Experts of a small language model: 64 squared ReGLU neurons an expert, 10615 steps.
Below are experts of layer 7 (counted from 0) of a mixture-of-experts language model. Rows are named router (the router's row for the expert), gate (a neuron's input weights, with its number), up (a neuron's input weights, with its number) and show model dimensions 0-255. Each number is 128 + 24 x the weight over its row's rms, rounded and kept within 0 to 255.
Before each expert's rows: a language model's description of what the expert responds to. This comes from a sample of Wikipedia text that the model never trained on.

# expert 31
What it handles: Commas, periods and semicolons closing a clause after dates or years, plus conjunctions like when, during, but, until.
router [149 143 109 132 122 160 126 145 118  88 141 134 115  95 118 111 100 105 117 140 137 114 131 137 149  75 140 124 136 124 141 128 114 159 163 112 125 120 147 129 120 115  98 174 144 130 127  92 133 115 106  96 125  85 107  99 112  94 109 127 129 130 144 119 128 113 139 181 140 135 112 122 116 143 108 120  79 127 138 145 126 127 152 146  99  98 111 144 142 114  72 161 163 176  65 110 117 141 144 141 106  97 126 174 139 134 131 145 149 132 151 134 102 142 136  93 108 109 134 144 114 140 112 114 126  58 152 108 160 121 114 114 112 160  95 105 123 115 104 148 104 127 151 142 147 141 172 136 101 110 100 134 137 177  94 163 129 105 105 169 114 114 148  69 168 142 118 127 152  54 144 144 122 115 135 101 132 140 116 134 106 118  95 117 122 160 162 159 108 109 120 113 154 117 150 115 134  86 132 119 142 123 138 158 144 118 134 127 106 108 165  98 141 151 128 128 116 170 105  64 159 125 141 100 160 104 148  68 113 133 125 102  90 122 134 113  93  66 182 130 157 149 124 131 114  84 132  94 123 134 180 135 173 121 130 115]
gate1 [128 123  76 161 143  93  68 109 105 121 170 116 125 133 150 123 120  95 126  98 136 121 129 138 177 135 128 156  99 133  84  91 121 131 113 102 133 111 108 154 136 159  89 139 116 108 125 134 126 117 118  72 137 113 100 113  99 109 138 123 123  86  98 138 127  69 152 170 131 126 139  76  81 128 131 143  96 145 122 120 145 110 133 118  86 128  97 119 134 120 140 124 129 128 116 136 107 141 119 176 143 144 153 168 165 116  83 117  92 140 208 132 113  92 147  84  96 133 131 102 106 122 144 121 133 120 121  94  77 135 111 112  82 153 148 151 105 112 124  92 133 139 167 151 147 134 124  50 143 137 137 125 150 126 126 135 162 119 137 137 139 118 149 151 158 113 100 128 129 131  97 128  84 116 150 100 132 127 148 132 101 113 167 115 134 128 108 157  95 168 124 131 151 109 120 151 118 151  92 137  86 151 150 110 130  95 149  86 124 118 151 107 139 116 101 148 136 112  76  79  99 113 115 162 152 142 143 125 127 137 130 169 105 156 160  87 113 136  92 129 126 137 111 132  95 140 166 143 119 121 135 123 174 140 111 153]
up1 [130 117 103 142 150 111  94  97 100 116 171 111 101 142 110 137 138  79 123  87 122 125 136 140 143 142 141 166 102 170  78 118 127 161 123  99 130  98 141 152 130 124  80  98 110 131 121 114 133 113  97  76 156  97 118 122 106 118 128 127 142 115 116 116 144  83 135 146 131 135 121 110  77 143 145 124  98 127 180 119 139  95 164 130  85 119  88 147 128 180 139 167 112 120 134 151  97 112 138 141 158 127 161 183 126 108 130 149 106 108 220 144  67 102 109  95  65 125 106 107 111 122 105 133 121 153 132 109 117 134 102 129 100 130 136 154 112 101 130 118 141 143 187 138 117 159 129 129 149 147 138 105 149 136 103 176 128 114 100 169 124 140 140 119 162 110  93  62 165 123  98 132  77 120 124 108 119 134  98 114 121 132 170 122 114 160 119 148 152 141 125 142 170 125 107 158 132 103 115 135  94 120 150 105 131 109 137 117 142 120 154  88 124  97 122 118 153 109  93  80 129 133  96 156 163 125 161 107 121 125 120 130  91 145 166 119 128 135 115 120 130 107 121 132  98 105 159 122 120 125 126 125 147 140 112 148]
gate2 [111 167 119 127 128 124 131 135 145 114 127 151 121 130  80 113 111 131 151 145 169 185 108 125 184 149 150 125 108 101  99 148 145  99 158 107 146  79 127 129 132 165 117 159 158 101 149 117 158 127  96 136 120 165 151 142 125 113  88 138 142 141 145 168 119 150 152 129 144 114 141  93 145 122 136 160 131 107 158 124 140 129 144 131  86 169 115 127  94 101 125 143 135  96 171 117 158 116 191 178 146 105 151 145 131 147 156  93 151 186 184 132 135 103 120 142 158 136 157 207 150 108 115 158 122 130 132 129 164 134  90 107 108 131 109 152 125 134 165 128 127 129 126 132 139 130 151 116 118 148 116 146 122 137 120 119 131 107 129 135 101 124 122 185 110 109 131 149 143  82 145 174  98  90 160 135 158 126 135 115 126  89 191 146  89 121 180 125 100 129 101 137 138 117 172 125 112 150 139 130 154 129 141 104 141 113 140 107 109  97 154 120  97 115  95 111 159 128 107  79 122 155 113 137 113 153 130 132 172 133 116  72 132  85 139 130 162 165 149 117 140 132 158 120 124 107 117 121 115 120 110 132 156 123 125  81]
up2 [123 178 129 141 129 100 131  98 131 106 116 160 128 133  98 133  88 138 148 139 157 185 105 132 149 143 155 112 101 111 124 137 134  97 128 135 134  50 135 141 133 144 130 143 160  73 164 138 166 136 107 128 131 144 140 133 112  99 107 138 138 162 128 176 135 154 169 142 154 102 149 101 139 128 145 181 140  94 156 123 132 116 147 138  90 164 104 141  99  89 161 134 129 119 166 114 153 118 181 160 117  94 134 143 118 160 147 122 147 165 155 119 116 129 141 144 154 124 149 195 141 115 150 140 110 129 126 135 167 153  95 118 107 154  98 158 114 136 166 112 152 125 140 137 132 137 149 131 121 143 106 125 105 134 120 126 119  91 118 131  95 110 120 172 127 123 106 135 155 117 148 151 107  89 164 118 156 113 145 112 142  88 181 139 116 114 205 139 108 117 101 125 125 133 177 115 123 151 153 142 129 145 147 128 153  98 127 122 138  93 144 133  98 102 136 126 157 122 107  90 141 156 152 145 126 120 125 145 175 139 114  89 136  90 131 130 183 138 133 112 142 115 142 110 139  97 114 111 147 115 134 146 178 100 141  47]
gate3 [127 112 108 135 125 162 146 147 161 113 139 116 117 123 121 108 136  90  95 150 169 133 127 105 132 123 137 153  87  94  92 139 158  98 152 144 125 121 157 118 124 121 123 129 153 105 100 107 145 124 102 151 100 119 143 131 159 123 108 191 159 109 139 135 121 144 172 169 126 140 119 135 137 126 130 134 147 130 128 105 132 166 164 145 114 126 108 146 128 141 114 114 163 144  90 181 103 147 116 146 110  89 157 150 138 165 155 127 112 129 153 106 108 164 145 150 163 123 155 109 117 123 129  93  91 110 155 159 158 130 108 131 131 183  84  92 130 164 163 129 147  87 119 146 123 149 160 133 121 153 151 107 157 138 105 100 136 147 180 120 135 159 121  90 147 118 108 170  79 142 176 167 115 189 107 125 100 113 127 114 106 110 156  86 138 163 132  89 122 191  91 122 141  95 163 117 151 121 130 128 112 111  90 102 108 115  90 125 109 121 122 138 110 104 110 139 116 129 110 144 124 113 115 142 181 116 128 122 179 147 149  69 100 130 113 124 119 103 137 142 138 144 113  89 146 149 147 120 137 157 143 143 142 184  93  87]
up3 [132 152 146 122 126 106 104 114 103 139 116 137 149 135 126 140 111 153 164 104  94 119 117 155 118 119 120 100 162 166 163 118 102 162 115 112 125 120 107 144 127 124 129 126  93 158 154 143 119 121 144 110 171 140 121 124  94 140 139  59  92 142 116 126 132 110  98  90 136 128 131 111 125 131 129 132 126 126 129 146 124 103  90  99 148 130 151 117 130 109 142 152  87 130 170  74 164  90 126 116 146 167  94 112 114  95  95 117 143 119 111 144 151  95 108 100  92 136 105 152 135 134 137 167 163 145 115 102 105 122 155 116 129  85 166 167 111  96  91 127 117 169 140 104 138 120  79 126 156 111 106 148  98 124 148 148 106 124  74 131 134  98 133 153 113 141 135  94 166 110  78  83 130  77 146 129 139 145 128 137 145 146 110 179 101  99 110 172 145  75 166 144 117 162  93 133 106 138 132 117 150 137 167 152 140 144 164 134 159 139 127 125 143 154 143 112 147 124 155 107 128 155 141 121  79 136 121 138  84 119  97 190 146 107 140 127 142 160 126 114 144 106 143 183 110 103  97 132 110 100 112 120 120  71 155 169]
gate4 [ 97 112 132 144 141 108 117 139 127 159 119 150 153 141 115 123  84 136 140 130 131 138 179 116 113 152 115 144 155 131 120 112 160 121 126 112 111 183 135 116 130 107 112 131 156 122 155  94 129 115 110 108 134 142 152 164 125 103 110 138 104 126 113 141 112 170 113 118 174 130 139 198 114 119 115 137 121 146 100 170 154  98 196 116 115 107 166 152 161 112 143 121 123 115 128 116 107 130 130 111 126 128 151 127 146 128 106 128 104 109 145 149 100 154 102 182 137 102 110 159 138 125 131 126 192 119  65 108 100  73 110  85 120 179 128 159 122 188 115 128 125 126 173 160 132 169 160 133 150 113 150 124 145 148 132 135 159 106 220 151 124 127 109 123 137  90 123 149 129 163 144 132  93 180 147 130 109 130 126 106 123  91 153 121 159 187 139 164 126 130 104 140 164 126 133 153 131 128  93 118 135 108 116 126 149 152 142 126 124 146 107  80 139 108 137 144 136 182 104 133 149 157 143 141 140 111 150 124 144 171 148 162 124 152 113  89 148 124 122  92 109 102 105 131 139 139 109  81 122 128 123 102 150 128 102 103]
up4 [139 117  77 125 103 149  96 103 146 134  78 105 125 197 110 160 166 122 131 150 144 124 109 128  94 162 177 148 115  99 169 119 129 145 139 106 149 147 109 144 128 156 130 150 154 123 133 127  94 140  75 133 150 124 101 129 120 130 152 113 109 117 153 148 154  93 122  56 127 128 106 124 175  84 115 113 136 134 125  94 113 125 133 113 146 124 123 135 111 101 103 141 177 141 132 103 128 143 115 120 149 133 145  95 138 141 135 141 120 171 118  92 191 123 116 149 112 140 145 164 147  91 175 110 141 137  91 154 169 105 112 173 107 128 118 110 125 169 142 125  82 110 172 119 107 131 118 125 151 120 128 100  95 144 112 106 140 155 102  70 166 166 157 158 142 122 153 126  94 140 175  97 110 113 116 157 170 148 110 151 112 132 139 137 160 127 104 124  85 131  83 103 140 132 158 118 115  98  96 174 132 115 120 112 122 121 158 125 136 104 106 124  95 121 143 144 139 129 115  89 123 158 126 126 136  90 146 141 158 153 153 143 149 129 140 131 100 128 146 160  96 133 130 147  96 110 135 161 163 126 188 149 119 140 136 122]

# expert 3
What it handles: Short capitalized openings of names and the letter pieces that continue them, as in San, Ben, Gra, Son-n-y and Nob-el, often in music and film articles.
router [128 145 180 104 144 110 104 153 149 109 128  65 152 142 124 118  98  94  68 140 145 141 111 119 114 116 165 131 111 156 139 144 153 141 121 130 160  88 112 119 123  97 124 127 115 109 125 127 117 116  93 134 141 131 100 143 129 139 108 132  78 129 118 135 130 123 147 162 134 146 133 164  78 107 134 145 178 109 122 104  77  89 142 185 119  75 126 143 127 152 104 121 138 161 136 141 145 168  96 105 129 152 110 132 129 127 126 115  99 102 171 110 124 151 139 119  92  66 146 136 142 118 117 140 127 127 143 117 124 125 137 108 161 142 130 127 121 119  77 123 103 133 137 146 142 177 181 118 117 102  90 121 148 122 131 163  76  62 102 133 148  94 160 145 136 116 160 127 177 103 128 131 139 128 137 101 126 103 134 149 133 160 110 130 130 170 109 126 131 109 143 115  86 150 127 112 113 164 109 125  83 115 108 125 112 116 114 146 105 111  98 163 177 112 185 110 110 141 129 122  98 178 123 139 134 110 127 188 135 164 141  90  83 156 110 139  84 153 135 139 112 119 134 117 151 111 140 116 103 143 119 131 102 105  85  99]
gate3 [110 134 109 110  96 108  88 138 152  72 135  91 139 131 130 119 116 117  76 132 124 143  95 105 143 100 161 121 153 105 114 167 126 115 156 184 106  95 133 151 124  95 107 141 160  78 139 142 176 137 120  96 127 123  90 166 121 126 132  88  79 164 112 108 137 134 153 121 107  98 123 120 149 145 119 128 168 140 125 107 142 111 158 144 145 118 115 119 168 165  81 124 128 133  74 111 129 114 125 154 123 146 182 124 160 157 154 145 149 123 113 114 134 149 131 150 124 144 156  94 116  89 140 110 126 139 131 153 175 113 151 113 136  99 160 150  99  95 107 104 144 165 109 127 128 151 142 152 115 135 104 119  81 127 137 100  98  92 141 151  99 142 123 144 113  79  99 118 161 101 129 114 114 132 131 136 106 161 155 148 124 166 105 122 113 136 127 149 114 126 139 125 134  79 108 132 140 129 138 137  90 118 129 117 126 140  80 178 172 153 129  61 111 151 142 160 145  81 130 105 106 135 120 104 113 122 147 143 134 152 120 154 118 121 104 155 116 136 107 145 122 110 142 151  85 126 132 141 134 148 123  98 125  78  58  71]
up3 [118 135 117 135 156 132 159 138 103 183 115 148 130 106 136 135 137 142 180 131 144 120 152 149 103 140 119 118 117 146 125 124 119 166  86 108 152 152 102 121 101 171 138 160 109 146 104 116  83  98 137 150 121 173 126  86 120 136 131 164 157  98 121 170 146 127 143 155 151 142  96 118 102 108 143 114 112 105 119 153 132 123 117 106  97 129 131 136  97 107 172 124  75 125 153 151 113 154 141 114 139 124  56 113  87 105 166 112 139 146 138 146 103 124 151 108  91 120  90 134 121 171 130 121 154 117 131 105  93 161 123 167 100 146  94 110 151 133 187 163 124 108 153 110 137 111 130 129 135 121 126 145 167 116 115 146 157 164  66  91 119 128 138 100 120 172 141 109  77 145 135 131 150 113 129 132 131  92 105 149 115 125 170 140 124 113 149 106 138 155  97 108 117 147 145 135 133 103 142 142 143 120 130 156 155 136 144  81  72 129  86 185 161 108 114  87 100 147 150 132 147 132 113 160 154 140  97 131 108  97 133 137 147 160 135 102 128 112 137 115 112 136 102 110 154 134 113 140 131 113 124 173 120 138 202 169]
gate4 [ 94 163  90 126 138 132 141 107 164  63 142 101 175 130 118 120 101 109 125 126 110 140 133 143 102  95 108 135 110 106 131 121 122 170  75 137 122 107 136 171 159 120 118 128  92 109 122 141 148 119 157 161 168 131 154 156 157  84 127 110 112 133 144 148 112 122 132 125 140  96 140 164 112 176 118 140 147 138 145 144 113 123  99 135 151  94 128 150 122 157 140 157 133 124 128 157 128 132  84 110 140 145  75  90 140 122 158 136 188 127 143 114 108 153 173  77 195 117 112 119 120 122 109 151 147 164 120 144  85 167 177 115  99 127 157 133 142  85 133  98 144 187  99 174 110 104 151  92 116 138 100 130 123  92 102 117 139 125 135  99 152  76 131 136 131  89 139 155 141  88 117 140 104 122 122 135 136 139 137 164 155 172 105 113 120 146 111 128 114  65 170 134 128 140 152 124 108  94 149 125 124 153 111 156  80 157 128 114 101  91 129 125  95 116 122 137 128 111 132 139 160 122 153  82  98 128 133 136 107 152 109 195 130 127 122 134 101 120 137 156 137 122 122 148 135 118 151 131 120 150 118 140 144 126 104 126]
up4 [110 110 128 117 127 137 121 121 129 179 107 164 102 125 104 143 120 103 137 108  91  99 133 110 140 105 154 116 138 155 140 136 155 144 176 111 125 149 122 132 127 148 153 147 177 203 154 130 133 133 128  97  62 111 128  90  85 135 119 138 135 139 125 115 134 120 141  96  86 155 130 110 172 120 137 137 171 104 101  72 112 136 133 147 115 180 136 118 106 123 168  93 122 139 145 135 137 130 140 142 119 122 160 125 115 124 100 117  92 124 143 171 122 136 107 151  51 134 163 138 163  85 155  76 145 165 130 134 163 113 112 137 160 149 144 151 106 137 113 168  85 112 141  67 137 116 108 142  93 126 116 129 135 117 144 138 131 103 146 162 125 172  99 106 106 170 153 130  93 128 167 147 144 113 146 124  87 131 115 137 140 123 151 132 152 128  89 127  85 159  86 124 133  57 154 115 139 179  99 137 138 110 124 130 162 132 131  92 118 150 144 100 121 120 141 108 129 150 166 107 143 129  83 136 136 109  93 113 121 125 108 110 127 140 144 126 143 118 116 131 129 108 101 178 109 141 104 121 139 141 163  86 118 130 115 135]
gate5 [124 172 150 133 119 127 124 162 167 111 125  56 151 139 144  91 126 133 143 150 155 120 118 159 119 108 139 130 134 167  85 104 167 157  87 134 170 114 147 153 125  82 136 164 108 124 114 168  73 108 126 126 129 135 127 110  91 160 111 127 141 119 149  90 128 167 141 144 128 136 158 128  96 182 105 144 178 179 125 129 140 144 132 146  99  75 107 111 155 173 162 146  89 126 166 117 122 150 132 118 157 132 121 162  82 121 136 152 131 102 166 139 125 125 132 164 137 103 148 134 158  91 171 132 162 102 167 110 113 125 130 128 126 115 115 171 139 116 153 142 119 139 193 109 123 160 129 142  88 136 117 132 135 143 108 158 129 132 119 143 121 125 140 118 102 124 152 135 130 175 142 149 132 131 161 131 134 127 105 111 101 128 106 122 131 113 129 185 116  91 172 157 139 123 118  98 138 103 132 149 112 101 113 121 180 179  92 134 165 170 132 125 133 131 135 123  99  88 159 107 132 147  81 107 165 113 157 161 128 139 137 100 160 114  94 127 121 134 155 110 103 106 121 128  90 116 149 118 135 147 141 141 116 157 146 116]
up5 [138 128 130 102 149 125 129 111 147 127 141 100 150 159 120 159 143 139  96  98 120 159 132 111  95 122 124 119 133 131 125 142 140 164 124 123 145  54  99 160 118 159 139 122 115 102 125 122 103 120 115 109  94 124 152 105 103 172 110 156 132 112 133 114 164 128 142 114 166 105 141 128 140 132 140 177 137 150  96 136 115 102 150 115 123 143 112 159 116 127 121 181 105 130 121  89 142 114 128 123 189 141 125 173  92 128  81  83 132 152 153 116 156 133 132 135 194  93 130 117 125 171 120 139 161 139  79 127 123 113 114 113  98  97 127 181 129 104 158 157 129 136 176 101 137 118 156 133 108 131  97 117 104 156  97 168 148 128  98 134 127 125 131 149  98 147 109  85 112 104 174 142 126 136 142 150 157  97 123 133 121 129 143 123 168  89 145 145 117 143  92 179 128 143 129 113 107 123 126 148  90 107 116 117 135 104 130 123 110 122 177 140 126 113 140 151  86  50 137 111 128 101 133 133 103 115 129 140 120 117 129 129 134 130 106  93  85 157 179 167 123 147 133  82 101 124 106 158 192 110 136 111  77 100 126 102]
gate6 [136 177 147 139 168 129  88 138 118 119 161 100 181 148 181  91 123  78 113 142 129 160 121 119 148 140 169  94 142 145 138 170 130 127 136 130 130  99 102 109 129 126 115 141 133 127  66 112 155 138 119  86  96 125 100 135  88 133 122 111 144 142  96 140 119  98 136 123 157 137 142 166 132 112 162 121 166 122 156 149 135 135 113 169 130  51 128 131 140 171 116 148  97 147 126  97 150 157 147 109  97 127  90 117 105 110 137 133 153 138 129 140 109 162 136 149 129 116 145 113 162 133  98 137  98 169 129 116 155 123 132 103 150 120 132 114 136 143  90 167 127  94 144 160 137 146 181 149 126 126 129 166 102 137 134 135 102 106 166 118 130  75 149 122 139  99 124 139 156 141  99 139 147 177  88 114 146 106 123 135 126 110 117 139 125 138  80  95 120 101 112  76 113 133  88 160 112 127 106 137 144  80 175 110 146 136 132  93 129 127 105 121 116 126 186 107 129 149  95 129 125 136  90 138 157 159 118 148 125 130 144  71 125 122 145 109 108 139 122 148 100 170 122 120 118 139  84 132 122 138 162 158  99 170 118  90]
up6 [133 117  94 118 142 169 117 140 149 103 109 148 136 146 123 141 143 149 112 131 130 101 127 114 134 125 113  92 128  96 149 149 135 135 132 141 128 134 143 105 115 103 147  98 137 151 219 100 143 110 118 144 140 194 105  91 135 103 122 136 126  71 180 154 130 131 113 132 134 142 137 108 111 120  96 143 140 113 100 128 101  87 131 122 135 155 124 160 143 150 107 146 107  92 151 115 114  84  99 116 181 114 161 152 107 166 174 131 113 102 117 115 115  97 126  87 111 136 103 132 107  81  89 139 141 109 128 102 156  85 146 130 123 124 148  98  99  89 144 112 140 139 115  74 102 107 112 115 162 120 122 148 132  96 183 119 125 123 106 147 109 126 126 126 115 133  72  79 120 127  92 134  98 112 121  94 128 184  90 124 164 131 109 137 149 130 148 169 124 151 111 168 146 144 121 125 145 112 129 140 136 141  94 119 138 129 147  83 147 123 177 108 128 131 120 153 143 130 191 133  68  85 163 142 120 122 121 124 108 100 156 121 135 133 121  93 129 128 140 114 154  87 170 111 113 126 123  71 109 137  94 114 123 135 148 125]

# expert 14
What it handles: Capitalized syllable starts and middle pieces of names, often non-English, such as Th, Ma, Ka, Tal-mu-d, Is-hi-i.
router [102 144 137  98 140 101  96 114 140 170 117 121 140 142 135 141  40 127  63 126 108  92  96 170 130 141 153 173 112 122 149 118 113 173 151 132 134  94  72 142 118  86 115 107 130 166 108 109 124 120 126 111 133 135 118 138  97 131 157 127 101 192 148 148 120 103 143 144 127 123 136 119 140 146 159 135  77 109 167 105 138 135 148 135 142 118 139 159 144 135 123 135 151 119 123 124 169 123 114  94 160  93 135 112 123 163 107 153 116 167 137 122 124 202 150  95 137  91 111 114 115 134 142 155 115 125 139 104 143 142 139 101 114 156  92 113  98 148  69 120 117 123  92 126 151 126  88 172 138 147  92 152 162 140 111 136  84 136  91 159 113 122 167 107 125 130 100 143 160 101  75 132  95 128 159 138 133 163 108 118 114 111 115 100 122 144 110 106 141 106 102 126 120 131  86 118 127 130 133 133 124 130  89 104 107  95 102 151 134  77  91 134 121 120 164 103 140 125 121 101 123 104 156 122 115 127  99 138 120 140 128 135 158 131 116 136 107  89 124 105 131 146 161 133 111  92 168 104 100 122 108 119  99 128 136  75]
gate1 [145 138 119 140 145 158 149 106 136 132 138 118 106  94 142 116 133 130 117 165 113 116 141 148  98 122  94 137 139 153 137 119 136 151 122 179 144 142 161  96 174 150  66  83 130 111 130 141 125 103 150  95  96 163  74 154 148  80 114 172 116 181 100 145 133 158 135 169 101 126 141 167 146 138 142 125 144 105 132 116 150 117 137 125 110 115 169 101 100 162  99 141 140 134 137 109 138 108 117 139 105 146 117 136 140 137  84 122 135  94 155 130 166 172 116 136 118 121  93  96 121 138 145 118 120 128 111 130 117 152 143 119 120 169  94 100  94 135 127  94 133 138 113 104 123 132 113  97 135 134 131 140 121 102 100 153 178  89 164  73 109 135 139  96  98 136 159 121 117 150 168 111 128 144 178 171 143 121 130 131 140 105 120 149 159 118 139 110 125 133 125 171 133 138 119  74  84 178 147 135 111 149 113 161 103 191 138 115 117 132 101  95 152 158 161 119 105 136  88 127 134 126 135 161 137 150 123 106 103 161 127 122 140 129  99 119 106 115 123  96 116 135  90 116 148 136 142 110  95  76 157 143  99 181 101 181]
up1 [107 158 155 128 138 145 132 113 111 128 151 119 128 105 115 116 140 137 109 166  96 116 131 163 116  89 114 149 144 149 163 113 103 150 117 171 115 139 131  96 142 105 118  89 158 116 139 147 135 128 126  61  83 154 103 155 128  78 114 151 130 189 104 157 133 160 144 152 108 145 128 191 128 109 148 156 128 123 149 140 159 125 124 115 122 110 200  95 114 149 123 116 162 140 117 121 120 128  97 127 144 147 118 136 158 137  88 130 125  96 180 144 132 201 128 116  81 135 102 113 105 150 157 123 141 117 134 140 102 151 150 144 139 162 121 121 109 119 138 128 120 124  95 106 127 152 127 116 100 122 140 143 135 117  81 168 147  96 163  96  99 151 141 101 129 159 147 120 137 142 177  98 107 149 147 159 173 123 110 128 132 141 109 126 153  97 120 110  97 102 130 145 105 151 124  90 110 164  82 134 139 197 143 160 121 153 135 133 108 146 107  87 130 143 152 107  88 164  66 122 105 132 104 138 117 151 112 144 104 153 135 107 130 137 135  95 126 113 144 106 132 164  93 114 150 110 131 141  79 112 140 127 150 148 121 170]
gate2 [129 113 161 107 116 106  79 108 104 141  81 115 122 135 131 133  59 153  92 135 130 155  99 147 117 130 129 149 149 130 100 105  81 167 115 142  88 125 143 150 129 158 143 120  98  98 125 154 119 118  99 121 177 117 116 150  78  77 140 153 129 143 118 120 125 165 127 105 157 117 142 163 133 144 186 117 122 114 152 149 153 118 155 108 141 141 118 147 108 129 128 134 188  61 136 150 108 117 114 142 116 112 129 124 106 145 133 167 122 122 148 124  79 145 135 134 127 151 153 157 142 151  97 158 118 140 118 154 122 153 115 117 130 138  99 125 120 119 139 126 110 115 100 131 109  82  41 165 150 116 147 154 124 114 119 115 117 141 119 117 113 131 140 139 153 170 119 125 170 129 123 127  35 125 128 127 132 144 123 137  66 138 124 110 134 132 132 135 140 125 109 110 115 162 109 121 106 109 120 141 115 149 130 126 129 122 135 132 125 150 112  92 147 141 178 117 151 147 126  82 159 103 113  98  75 142  59 152 111 135  99 158 140 114 128 136 149 114 131 169 125 174 151 104  98 147 146  91 112 126 140  93  89 143 132 120]
up2 [120 115 107 131 141 138 182 180 149 163 158 103 128 150 120 122 191 119 141 126 125 103 131 125 157 163 156 111 104 141 137 134 130  68 129 158 156 143 133 157 145 109 118 121 166 128 109 152 133 123 131 173 121 146 138 173 111 174 135 158 121 136 162 127 123 127 155 112  80 131 102  85 102 101 117 132 150 133 127 149 118 128 106 112 166 106 135 107 120  92 125 135  99 213 103 130 102 146 153 159  99 120 134 152 149  66 136 114 131 134 119 152 121 137 102 149 201 123 127 100  98 109  93 124 116 114  99 111 148 107 134 127 142 102 145 134 163 119 157 134  97 121 147  88 109 181 111 124 101 134 126 175 136 133 133 147 136  97 109 141 154  88 152 124  99 127 120 143 133 127 100 143 147 120 147  87 116 115 149 110 112 130 124 132 121  93 123 138 115 110 149  99 137 109 166 121 125 117 161  95 139 109 138 117 112 160 122  86 117  53 102 108  82 113  96 116 125 137 118 166 158 127  97 135 152 168 141 133 123 127 153 164 145 128 130 137 113  90 110  88  85 122  76 107 155 112 115 119 103 125 143 145 139 134 164 142]
gate3 [133 141 109 117 106 143  96  97 128 130  96 137 127  81 139 133 100 121 108  93 121 119 108 113 134 153 139 131  57 126 149 100  99  88  91  95 145  87  90 126 150 139 118 133 124 138 112  98  94 166 125 115 176 157 139 112 122 124 162 136 119 158 143  99 105 153 119 151 143 143 129  40 129 127 123 147 118 110 108  94 117 106 122 135 102 112 147 132 125 125 105 146 150 112 134 110 158 125 133 131 144 147 107 122 138 117 118 135  89 140  97 138 176 108  89 120  93 110 159 106 137 123  98 146 119 105 116 130 138 128 106 113 140 128 203 141 120 180 126  97  91 115  90 122  76 139 126 164 133 153 102 117 144 109 113 143 131 115 125 127 147 152 166 112 130 108 114 108 164 116 115  96  91 123 164 148 107 140  97 125  91 120 135 119 124 134  90 107 135 127 157 130  88 165 148 112  87 124 161  87 145  92 125  86 103  87 116  90 117  97 108 138 129 124 136 119 148  70 114 118 111 105 138 141  80 120 108 168  90 104 133 172 113 121 137 174 116  92 104 132 157 115 177 107 136 115 148 130 106 131 100 115 113 120 104  82]
up3 [126 128 113 120  95 125  96  92 134 141  91 146 149  97 164 139 103 135 112  97 135 116 108 113 133 154 137 123  66 125 158 110 110  81 103  94 137 100  99 114 148 139 125 124 130 143 107  91  88 163 136 106 182 157 150  92 125 132 161 136 115 154 142 116 124 141 111 165 144 137 142  51 130 130 101 140 116 117 117  96 130 104 114 135 100  95 145 128 134 130 118 146 161  98 115 115 158 122 129 123 151 121 104 117 137 123 125 121 109 128  94 140 175  99  73 112  94 127 166 104 143 117  81 144 118  94 110 106 140 126 115 112 151 120 192 131 123 186 133 105  90 124  88 124  73 150 119 171 132 158 123 109 150 119 115 151 113 111 113 130 135 135 168 122 108 111 123 101 168 121 115 113  75 125 190 153 118 142  94 121 102 117 120 125 118 139  87 107 126 137 148 135 102 164 158 109  95 123 148  98 149  85 118 101 102  88 119 100 124 112 122 142 115 112 131  97 143  77 124 126 121  93 143 129  78 131 117 155  88  87 129 170 122 150 151 164 127  82 109 121 162 129 164 117 152 127 141 137 111 120 113 119 116 112 118  90]
gate4 [114 157 118 108 125 146 123 118 135 177 133 113 144 147  96 152 128 149 101 129 132 124 101 146 139 147  95 124 126 111 143 148 131  97 144 123 115  69  99  86 100  82 137 135 126 166 115 122  61 127 139 134 130 116 123 119  56 155 129 165 114 161 121 122  98 174 104 116 125 146 161 128 158 108 142 137 115 105 122 146 112 124 130 147 125 122 127 120 147  95  90 105 115  91 130 149 161  57 121 103 140 136 135 151 117 140 136 100 144 207 143 115 122 197 139 130 145 126  71 106 139 147 147 103 111 157 156 132 110  79 124 153 128  90 140 129 121 163 144 112 159 141 166 138 158  95 118 119 188 134  89 140 145 149 116 142 157 127 111 155 139 153 128 137 148 116 120 110 133 138 117 117 134 110 115 112 128 126 131 168 113 140 127 129 117 111 192 192 133 118 134 131  93 117 110  95 116 129 134 116 140 169 114 104  61 108 126 107 139 118 112 105 117 118 122 132 144 166 139 111 154 148 159 142 171 136  90 112 103 150 132 144 174 138 120 102 157  95 110 149 105 128 124 138 131 129 121  96 174 120 110 150  97 107 155 106]
up4 [116 148 114 114 134 138 134 113 128 171 127 115 144 145 101 138 129 144 113 121 131 111  89 139 139 138  94 123 125 105 145 163 133 104 137 105 122  68 100  80  96  87 131 150 126 149 108 116  62 127 131 147 138 126 121 117  65 161 121 157 121 168 113 118 105 165 102 117 130 147 151 123 149 103 134 145 114 109 125 157 121 131 113 138 119 122 122 113 142  91  93  97 117  89 133 148 154  60 138 116 131 136 139 144 101 130 159 105 167 211 139 127 115 190 141 133 148 132  92 112 130 149 133 105 124 164 152 122 105  74 120 137 132  87 149 125 106 153 145 107 156 142 168 143 144 105 116 105 192 130  84 150 144 150 129 134 149 120 116 172 133 134 124 142 153 116 123 119 138 140 115 111 135 117 127 113 132 124 131 166 106 135 120 130 123 107 195 188 137 119 135 134  99 118 110  89 119 131 132 123 140 169 103 106  71 124 116 108 145 116 103 107 117 119 124 130 139 165 141 108 152 156 171 139 168 146  98 109 103 149 134 148 179 140 120  95 162  96 123 147 105 129 120 136 145 141 118  78 174 112 108 143  98  99 157 102]